python train.py --n_experts=64 --experts_per_token=8 --moe_layers=[0, 1, 2, 3, 4, 5, 6, 7, 8, 9, 10] --normalize_top_k=false --balance_loss=0.0112 --init_std_router=0.0311 --norm_eps=1e-06 --max_seq_len=2048 --train_tokens=537100000 --max_steps=8196
Below are experts of layer 5 (counted from 0) of a mixture-of-experts language model. Rows are named router (the router's row for the expert), gate (a neuron's input weights, with its number), up (a neuron's input weights, with its number) and show model dimensions 384-511. Each number is 500 + 40 x the weight over its row's rms, rounded and kept within 0 to 999. Numbers have three digits each.
After each expert's rows: a language model's description of what the expert responds to. This comes from a sample of Wikipedia text that the model never trained on.

# expert 19
router:504507504431514496419483510524482509528495540483492460511500522384515499461524482549490541472543493540507418458515547533466497522459566468484511488547520529484478525537477523505449499540482475453451472505468564405465503568485554489523483469507610515502482533513518489521595544531553497456544503494528472484592528481553465512480507518480542550500501478557540533505483456448540458530448
gate0:559494494505476542462482437510524508447511478491538500506527439503484492523481498492519475431511517490549511517557470529566503516432483545464555488549470518538501556530469498585531472555537500425498507561516486510479488476545502548479531533462448541474525506517493560570463517489425541426550494530456462503516524496521544494514508464537467530430490500397490462513485497510514466504553
up0:521513471516537546519439443444524495477485524546507527495556394483508412584465488529485435475520509467462550483499482533563546534447513576543504511502525495503480499533481546539479501554514481492551546535517521494535531497534443474569486505460478561567513524460481541522478517499392529486479445529498501494492477508519524457534494499542453521402470521408489475520501483502521481530495
It responds to: Infobox and section structure. Table pipes in header rows, line breaks and section titles in infoboxes and lists, such as History, Preceded by, Distribution.

# expert 57
router:522495531563521542581456494466556429466468488520489481501546541547479442481504468537547443490520425523497470475506491485473449540418531435476462480498544530464529576492548477517506504541525474456526566592480444475612497464555514519532499400450475409378485474505497507540559501528516502486509521515542547471496575540510533524481497474457452551547510529512483514468521447530555462488511
gate0:496533562506497433516505478445447441531534512401523500456526521429516546532514541483499483503445541538468537412491491497512565490454398521537516479499455447529540522585517516454523488492524567479483574443524509526508507533504495499530491520501428483497541482580538577502455580507522581531557496539426503453436457558541483520497517503493501490474502531552524481468499493509422525474524
up0:567536546532528470505489507480462471491521464458497496497524569428476541506496504522480488484419522483459525419442502520533513523481439487532561505480496440492553500567531521521453484487557531555403540460512495530533478544486502519496445515503414510482543501573498523485438548555513555532512478519462500463456466518533462528487488468453477469480455492519546482448510468502465538480471
It responds to: Function words before phrases. Prepositions and the before a noun phrase, often after such, well or of, as in combined with, including, services to, the day.

# expert 46
router:561525539518476454475416513505450498487448484477461519564517488476489573546535454443452583532536513551528559520540538576477548540525502516532525453458482487483468510540547508408428433503482481440496490535535428520483544503456463571441549484534516595435530439487476427503519512523458457493544442570488419487516551444546532532543461463435543457551431459504525477510420502517536414516508
gate0:454450524526626469522496554489534546501471437561448471553541507500508471523481491515511518548517490491441471485483498477403480474533564484448374498476517471488492490414490504502552518502520461449551500466517538444555453538458472443519392481501460432417497547533473543480518536514536554526528584473488537479511482504513540490537474510467491537501510479483514550548504497536509508512502
up0:487468501523559466497508492541508576480460460553513434560466542497557442542460480456539540518517514493460536486493502500451539442515518503482418523493550459489468531485489578477538517599491470486517476483536565423551500555459471468478403534517519484447511522542468524516517592534504489508538561546466558472544466574550523526540468489446535480504512460564493496527457460474522476505476
It responds to: Digits and taxon endings. Digits in dates and numbers, decimal points in vote percentages, and Latin genus or species word endings like -us, -ella, -idae.

# expert 29
router:462459547461524448509468497378446526515554583412510527489549511571512584545472490510497521463416516559464470568505486504498511470466497542522454421605504522424478540470517500476492487505549478529519569497473466503445494468564558517457461435471457456560480421547542450524449546490444492558476513548449566526474504501487516490525494471464514444468464522548506461484486533550528460517489
gate0:474495546461510491532494458509541551496476507493449438506518486549492474555493484419482508489498564510467519461432535396506573491451503470517504417484574559480505490480466534485521506489494563526465485606425482490554515518424487517519502515499526585495517443466523453556546547456528532500497475493532434506514540542514493536499548459479484515437542524504539503528554507508467473517540
up0:462549560425475483538488477503549509452537476491518435479472504513573473547507549455539471501456564433503514504482494411456571500530473440543520431512585595470488514486492539559513531502553459492487489532436527542563492528495512583491496494515519503465499428451507492542531519421513547496449498480474492398591490610506436557455517445429546536452502541517543457506579459506524495527451
It responds to: Months and place names. Month names and endings of place or institution names in running prose, e.g. "9 April", "Tuscany", "University of California,", "New York".

# expert 0
router:466569498471468446482480601560411498468462490549524438496508559508542503583456483471499502499536435506508579488523524582590511487487511446481456494522397479502536513483522501550500483537434460586440511491527551481554552471511546524505479509466484543547507506468488496437485532526515519470438467584481422516528471486484490503457593447519525492451473476551533490469427530469481560440531
gate0:623384445489556503499470436478513442518501533481515491469587540524567394460524532521518495468536532602460466529510530498526500480597480608463579530469520420395494501496508484542468510607523509520494509468501515516486509516504431542534477478450474519529510495508481460518500458523398462461438513451496519527532464483441533447556491535540478572574534522511477503513520545542454513522543
up0:558395460450513465484473488563474447491475572476480461500590549536569495488538470497497508484561491589462542508564580511575505456596478536499593479511471398428485456507535501531476497509469555544406517433488510507512526461498478517543529463487464562514474478494497481493480513549415442430447503463535489496526529497438564465556510469487457545552542476519529512530539552533462546507579
It responds to: Infobox and table digits. Digits, line breaks and table separators in infoboxes, coordinates and percentage ranges, plus words like Location, located, Coordinates, medalist.

# expert 18
router:579495521449511515443510483443507488519498561525485555463485463519438522459477439474480476459491528479576519477489465520505415549469524465493529424459425527410528547496476599511481529483444487496493561486532547452442516399450418549555452483550458531532497476450503532473484571498537490504569475574506496531415561478528543512545505439487538531456472494561443467499477524472526502548465
gate0:446404450500512447535494500459502478548455457395483515447493606486520473539490476506428453500563513494486487464544478513463554452505543534475491484523519539487431622472451400507514501458517482453444461523476489446508419509460484497526517484564491452508636523586473489547490551479530493542552640513503506506515505444464547485526459507508518554561483533416467553519527517473555522538498
up0:422451440494521490528505547471490519510467492490537529438519590416541477565456429567478495442548524451493517497491520512489525476441492521530470553506503534456528611445470484509500469473507471468445497506489520481464500483497466475507459556583512478513585503607466480509503548495549518484610610486477448449518503465541508492516451484454514536564431560432514553540537476475564454463481
It responds to: Coordinates and sports tables. Minute digits in coordinates, table separator rows, digits in sports stats, and words like national, career, History, FA.

# expert 8
router:456584566518584435499518473471469514517525530483495535521521466547493494496548542483490520511497475548531475492464545519543542513435506530549535563469509477504516477428387483434538461497450556494537522476517516529471454500549502468470421526523484487542490487497450562507473557540510429481484527580496556481503469487555488486460563537481511500456516522479419506534571449486434527525494
gate0:464505462529520495538502490485547545463466543574482514519466465550527502473505419520500523422474603484574491472506488548590481418569543459493504468511484507498540520547565439529522510479490456463477509479458507501531449502495511534460477566500489453480566518530502490442524514549564480468546536484532477506539541441545542554443486395450471476484500503493524492464515406482426497460396
up0:476485484531545484524509499479529572485446523573494509528496481551484471453511437536521543417475551494559520466475498552582501426574566451506487471548452538515553508539553460541513517459517454492427515503477508502543471485465509519501477590574499462517553511536498508461501525575573511447538546466531496518540543447548543520450494411404486511492494512482496505515523424483430457445368
It responds to: Word-start fragments. First pieces of words and names after a space or hyphen, like ins-uff-icient, head kick, North, Mount, St, Dr; also paragraph breaks.

# expert 11
router:518497468534509423516435462567515474521467589510437495452511543442585491456489553536554450536527523499534479481523543532482484459527483486535519475548500487419518512537446530513486503521440476493487471577581465537529463537541505531579563504511468400494502544464560585510502487514501517487476447486513431519527542494522484522496506450451519456541464491472465601470454525497417492484442
gate0:535452551525475489536469528509501469428481467594475487504473577482512468526451486581525444420549513518505531482489551529441521586558484514516466527477487498443534464429523421545445503537434508476402503521515480506507506489431496548545547471558461549528486542448587487501561539519489486455481504496504539490511503474522444513428463515478532508460525533514515446560606515496552477528585
up0:529397483501392515490497521460529479479451501571509489501504502513481475433515495493524469451490483561563530447456539556528565457496492528464519449460466477467549504508517477539515530485449528473479503522535558535460499490393481528551443509512459489529500516567537465389460495517513525521572547478473519528487495439475508488449511442505471571486518573520506419483545499488534458571549
It responds to: Sports results and tables. Match-result words and table cells in sports and list tables, e.g. "win against", "third place", "defeated", pipe separators, row-divider lines.

# expert 34
router:503538479488544472488578472569550432518498545531444555459468540493504492541464519481512518489453504495536499506497461496467506483412468485556557547502445561470509549514426493460509517526467456509508545473525504537485525480536473592523395517512476490589516510481489443506517488468517560519416468489432476521561501480482489595511463540442458441503470551565509462457433449467520411452491
gate0:508530418584519543559437498519444445490548538484501401510513492594552490579459485445593482415498511463461579473502469477460488447519554455531534491473562481487518523513518522522478488521513465524465477549533533507482508431467513475576432483489497485529514496441473428507502541538578467417511537573551477516545507460594455488476510503447493537478538473507420547552585480446540494424420
up0:456463621461486482507480573510599500475463476466436502385507501482425496529515480482481548507529469476563466506451470481565557518449519553466466523485513542503508493585436461464433495507534497484559553506521461422546543569476501451460530480535506480496550525549454540560541466539437529545480491514489515528438500512490521463447533495507543431457482454500430455484432493531481478527541
It responds to: Group and topic nouns. Head nouns after "the" or a possessive naming a group, work or system, such as team, film, game, state, series, show.

# expert 51
router:502488516559473517521502489519458484532569453532511488517516550507540396549546493542582481484518423578447492539472438475515522504442453504513567515471525538496526533438489504478494507513442503439528460523493482487524484467469519494552461535508551419472554541485605500533494460501496511486484423555478434541540543487518518600474469568423488463521496529548455526545553490467524437479515
gate0:487472472446427542466534465488471465433567479530503446543476503471450541507510510547471491507524465510529498497489552512521444455511459506501463456553495507467499575475503512549503479442482482505486521457488464429479511511514530517493497502470552558515532528488535579440498452476537460578552453534519483506502417460491532513538576527530505508549467442481594449434447628504447485520463
up0:475504491509549497488486522497499533553442552470450533460525472498551490393476477482479529476497521503490503534529459511427530510491552520478518551451450509540518457540478453418507502499489505512509461530539531533466432481488467445498485497550464560489446506523466471554497589525479533474442556484498482527486522519504473470528512498543496551422530535521429533537560408500513528498575
It responds to: Prepositions after nouns. Prepositions and some verbs following a noun or verb, as in hardness of, MA from, exports from, relationship improved, advances in.

# expert 54
router:467472522516534534582481524429466487480534497542399515487573461563489542467459518442535485534477414457547540508494498509399568570496541500500516444472434513508437584484534488509557521474515494531517487409501499500570473474498467511433558444507478507491509552442439497534451494496467452503415388528488409543464492524466433489489499471509532409550422590520430529549518580525502465523479
gate0:470504455598505551526492488540444553432491504501416376573490454507524473548456490470529462549481531557532546441536543483556413500536544470470529419481502468527536503491516539494537505485489556491490463592565508445446515476502527494523513555476573466535498478465548573466499509507505539468526431373516485525489554464522509474485569489499526488529542472446538466502521508536509524497508
up0:563505535415502434461542505538544466565544466463606545440579593506459519452543472484489519437566510486444483527476491557481518507512447552507505533503469548461474499525460456450460446544504475509584530453459500496476546532522431495543506461513436524499468482572477434509545494496509490551501539505519529457476440520488532511526493504551490529513430534514498504501508467438563513532533
It responds to: Proper-name head nouns. Last nouns of institution, place and event names, plus units, like Cemetery, University, Cup, County, km, mi.

# expert 36
router:501516524544489533495498490495483464454497576521461445553510547470561492445516555517541499554522404504508447439491501518462499480555541513455528424547499476520497485473504561515462491484511456560514511531464512461528478543540483532475497517446547488493499544512413490481467514559379500480516499492465532463484499545481468548548471535443528499543541493474508570515514533530419443516530
gate0:480508506578514466454463486593512483486488515480484477532466467495498467505466526510518515543588467547520491488486481490492479495514526525541510510452498437508487454479499526521520503490363566463447421565524490481541554523494457412570448540506542452478546559493456576490528465517513525510399468517550618489504505479538524507492454501471508493550453520481545503457518476502496542468454
up0:530581500512515446551481474561501478548492444544493443475424443533525497553503494471534517492486565505478489498503505496488523550536463485529499423520567494463604484520493500530525525495558486589433532486498488548503570515508534493489562467498559470518536431494510532523507461568471491469519549506518456502461449502490485553523551479488482459489500501512476486568502510481474436477472
It responds to: Separators and prepositions. Commas after surnames in source lists, hyphens, table pipes and parentheses, plus prepositions like under, in, until, between.

# expert 6
router:523560476521505444410538488548448506534523510529569461473446481541512513494470566562544520494510507530483458491439533485535523523554527573475471471537443467458480464470504542477446466454449478438458492518454525523460464436487541476560475483485530459539506494465514459471482497535465518493513525508545462514460554456527561475477545543572543477435522447533487502483493498475471518584483
gate0:454477477488460470455488500505500539468559572562500539523463420574473474447520466458472512484483398450526474460524555520533553500526472543480507443462509465444504491449561557559469469447432558524486475487560499602508465436488537502516454468524498499460402513543469482479486546527553535412454514533516504448524590450483484480451492537510464508521474509549563524540495521516469501491510
up0:511452498507422570479531469494546508526520502446539503535492455519497471486544553561580534558534488519489507499487490513461483527475528541509422516517490494488516468465505427500535425496440498527503498449435479484565524515473478502554469521476527463446454541437417495484513470496521499490491568506564516509540432500524497440498490498397469500529561509481525531511500486433453514483530
It responds to: Numbered lists, table numbers. List numbers and line breaks in track listings and taxon lists, plus digits in sports tables, e.g. 4. "Lies", | 9 |, 2008.

# expert 43
router:501550459519510477505521515499462553453436569450552507494473512490493537417501509544524524474506409446516498541462481498497432505524476540472535476482466421515493484475511525474445489463435561448511522389477486480562505486505527522456525556501453453441509413495426486555422515476525441468515484503485534443417553522490540480489489516511527541499488516509458505510558485508441491510533
gate0:475496470472564528499463474546444490558489460528492504425560473452512486471440502481585484518536516534485509491501417509495426563479506484501578440443524453483481512536575433492475534533475450494487483467502554519501429521489495575514498507453488553545499562473490483478525456517496518463479531527513505387501526461529534496515531433482562516572491549528562476480549422453463475466511
up0:529497540500469437502456465480505507453488458497545449622437512451527570534539430458498507498423557502518486514538535491541529483516451481463466567534412463510490485475498559535526518520522522571512506524462535509390516465474495493478568478481532406422520459516487558523415530474414515523506466461463506528491451604531494461516510539575482489481520511455451529521497528568491462558491
It responds to: Numeric table cells. Pipes, semicolons and digits in statistics tables full of numbers, such as goals, votes and results columns, plus coordinate symbols.

# expert 10
router:505538422456522449479507511517530570503552554470540437535508497444503469580548511551574525520493450510452526506551404445520443504454491423493524538452487517508532455527556545450493539505539487500494504492468428506529487455546497514547472596527553481466493501492475533542457435525506493455466562525451613504517548545566464520554450540526462475538430482520551604400557447509446501422487
gate0:476494434513509492570525496476505528481525538513467596488480461493459518468453560517496517497546529505549544514509476479517537515476551538540481490433477452507496464459497517559473467580486480467472506541505548532470396499442432476529529582514514484505514495492502457497531521562527510442542557533490492522492513504443518499574482492495558492592427560478473494478500438429446442480503
up0:509591527445502480472454486455453501480496493505531447430466445508570623522521443462520512463552485434566437544468477473483458474551509424577447525505522602540576474485512439517481496512506526521459475518508526475552458503489546509483578452448552547498530472500520546499540498481518521530513474453528424554534521495526474505433466439511437541499464459514433472489511525569493496528561
It responds to: Prepositions, especially of. Prepositions such as of, in, at, for, on, during, especially of after counts or "Genus"/"Species", plus dashes and pipes in score tables.